From a checkpoint of a small mixture-of-experts model trained on Wikipedia: 53.8M parameters, 32 SwiGLU neurons an expert.
Below are experts of layer 3 (counted from 0) of a mixture-of-experts language model. Rows are named router (the router's row for the expert), gate (a neuron's input weights, with its number), up (a neuron's input weights, with its number) and show model dimensions 224-279. Each number is 128 + 24 x the weight over its row's rms, rounded and kept within 0 to 255. Numbers have three digits each.
Before each expert's rows: a language model's description of what the expert responds to. This comes from a sample of Wikipedia text that the model never trained on.

# expert 24
Sentence-final periods, opening parentheses and equals signs, especially the period in U.S., closing ). and ". and list semicolons.
router:108137141127148158163153138146145143101147149147103136143170132084119122167134136112155125132194137109139116120169107104150123114107131121090137157118117141096125106104
gate0:150133149128129110128133135159136128156158135104124107122116151097143130131139122141111132106115118087114138112118120132145141164109119121133178160125147182132134138133
up0:162113136155095115144121141114142152153138138100128141118101139114145117146127112095091102101093116121129133121143081141169075171064154151131161138131140135124112105142
gate1:164112117116145123107082217124119128148119111131127112168092088146086105132140169113108123136159157107088175104111143127160138153102171163145148098183150143145105109150
up1:121113152127137119118097131143152154176082091114079160153096076168110080088145113133117125155126170112127150119134092135128136141136121125119174099145116134143089104144
gate2:165138106116123102134096107138097149117143109138128125132152104116116120176056148140126122094130115151088138132101127105105095134123122130154104183137153162108129127144
up2:131131128110125100141135148137134142155124132094109123117144141114146151146146120109208124104147095141157158082109132139126091141170127125120147134137108152112129146146
gate3:106182154135169127114113157111164140107109154123095115089134129141106128124149137126136160097127126132133108088141134095091136141137117158069135153099100103124156181113
up3:137131118123129103132129119156106133157132152145176116082169102135104174132144111104111122125127115123084159073100137139110124143103154107103175109098094135108106121123
gate4:105145133118151138155195146120107146133128083117085149133129135152119163155103131111128134144154114133115132118124106119116124159122155104131130122091126068107120110133
up4:122110124125131140114128121149096130134134152140170161146085153086122124109146125124075139119150123131105114168099110088121097088136104136135105147190104134114131145143
gate5:133112167104108156136146118133119130137135120131106133124132100150103130107148150137139123155175155124154120142113184112087106138105163105110121087177143170103146149142
up5:103157132083138196067164085146164135128141108115144141112091127109085125118122126124134146120138125149150149143161132126144080172164160112140083119155095144131162170090
gate6:155164156125127132096139126177131107084148152105168144135091121103155109122205145126123104118144121121170136141154158136111126113141177115117113095110103162089134118093
up6:100111160145154140140126164119121129122158153118179137120164161174113109120117102188168137136135124154128128100143111114139148197143127087114122128127153098170132122117
gate7:143150121151089099141107116126119144119090087136088082151159126125121131139122104167100116100117117158118136103157129133129126144116138181129085138122125172117126129141
up7:159106130096140148137136155162101101139117091125165153155085148146144148108128107085102113125167099139131095104083157142126146129150090117127105144103109146127140113141

# expert 20
Closing parentheses ), ), ). after measurements or glosses, raw byte pieces inside Japanese or Chinese text, and pronouns like he, it.
router:114154150129143121157163133130134157096156116124125155138137114126098138126210144152120145117167135105148123117151116094114097119076140114108133148148135168124073111131
gate0:098078172152122115106117142138097112115120099160082092147134140107130163126146162147143159105149125137135127142107124153127129145149133096115132072142165098187101155111
up0:130108146140141131076162160123172125152154096130147109172139153123120142134093111123148116130099134121119128148141125103094104164122117119140126122138137121134163134120
gate1:097123079178088115120155209136117140113140121121115137072144150099094147162123117166135173129166117109158116110154158138161108106116103117118103101133102143087102152109
up1:140121109144142102112107113162115118137143111135183140125103108119112096153086151142129111142129136153137133152120136094154120155152134130129137150126115144116117106110
gate2:165057113139122171121161129104135142153133162094117129144112141136120139104092121084119097120124144102105158098146149089123125150107148108142149124161111134129131113106
up2:137127114140096115142120116153145104148127147091102106090144103153090122099155121109155114126134184127132123114118130086131124139130125136196161158146138101101125186082
gate3:092173141133126179096160059106125130172130159125119114140141104112111120126115136120147095143138163135126132108154153120119135112147126151120127141129120131144113114106
up3:157084104156094108082100103151093141137125105142129142139108099152147111160136101174156108120154161147094116181071094091105113131095121108142112126138101136161101145170
gate4:130146155176121102124131127181127144151180136128111138135163130144087133151121123136140141067125122156113148148100131093124110105110110081135171143108128149114138113152
up4:123096129130120149110150184128141093098107161133150085133123114137137137182146103110134167125145100090128139100119144087130118164111174153170114115099094157127143131110
gate5:141155163129112177139135113125149115100127103078135128118133073152137168113156124123156122117132150127144140116151115116110177159148125135073113121136118145112107170110
up5:166140167153154142151136128147123118123132110170139135173153101120136138086113134142139135114139117132164121122099109175131129161132137153165133157142147114104092100151
gate6:107122130139119126127162112122109092163115153118129092130171141112063103152137125132110132070134124152074136107140157130130049197124185148173130078155140121112101131150
up6:105127122123094128130104140141106121125136086091132073151135137134105127129111113143138152131119135114115132121129127156112114134123143122124097117160121121097087131118
gate7:143178105092098143124136094150111103143133171109159142111171072147108099072134134110164093134118107148106115127154150130129176130116091099096112141131088163131100140098
up7:104109131112103081169123130150144118144117137106173094093117132042092124142062136104175137145127133121106150118156076127116119133139101119150143123105150104098146084133

# expert 48
Colons, commas, periods and pipes ending fields in biographies, infoboxes and lists, such as Language:, Receptions:, born 1995),.
router:113121108163112165115151145169103139132144143135136117137142107113120136147149152160137164110159138124097113141128128100098140119094126099131171185110106185096153145213
gate0:165094096147113116142138118155104116144144105118148079116136138132141122138151165089183156142166104132096118125110145125124120114102147112162119094142140121109119123174
up0:128119136114103069114155123149104117119139131144093126122117145135134078108203117107101185133127104137131110150094144135124124102133124105140113088159158150108111097146
gate1:102108138103100131104127109078098159095118093151137143137131110169087123084146137141103109150119134119152155167099130164099128130130135114138088100137130111125137168097
up1:143136075113149072113143107098101132100182089159117143124093147102144131112127039107107122089096140146146125141168100093104127151122126149088137120138135110122126134142
gate2:128123103130160146127153119104115136170092101154122094162148110136104099143102186173136108111140111144112132105174146130182119101118156124138120170089098145123139166140
up2:135086123094075144143089127129092130120167092110136180182080159100116097117124096101151109141119167139141064175129128111163177151176064123128085128154145147108115111106
gate3:123145092120120132120145118146147131119116166169136145188173126164126083149165137189162105137138112140122127101169147130155134150117107108121127132099133157122124140128
up3:135081143107163108109176172108091057131132102145110144143094131129084125106118116121118138114140159105099164150135149160135111130145144125102086102126169094118140097153
gate4:085105139152132136175117122135080114159153117109072152166128120134107099116116082079126112165123127134149088174125133139120146158151103125129100096117134135130111120114
up4:153114108131188139139129158121132119134124121178126164109152119125087179086127129081074157129145156128079126113175097085133159116079121089148091142115141108122113143109
gate5:140137150104143128126105138175138166115148159083104181136094115085110138133093136138076140156124175121116146163120102108145065109131120159113091109130120125113091158119
up5:126116118160177099122121146103121106147085124143134118082142154147142122137140109126133089133122094166118130073144106122147153125142118121127130151150122109114127057124
gate6:121130075136173120130143115152110130117142111126138130160146162099145120149115124162173131114112116122118070103120157118121105115117143138134108145111169171124154155171
up6:121165158107102131157108151138137146129164139145134121132124149136120117135170180145080116122119109145148053158141155172137096128154073133131124134067111126142129169154
gate7:130130145151141103193100103120094146176110110130114090124133105129172107188141170104116127153154164121101127190114108131162083106111079110145121152115089110141134157074
up7:164142150126125115117109077150111127135179120116105182117123149113126122116124142139102173151104110145152159137132114064156101102123117125136142151132130148109155165152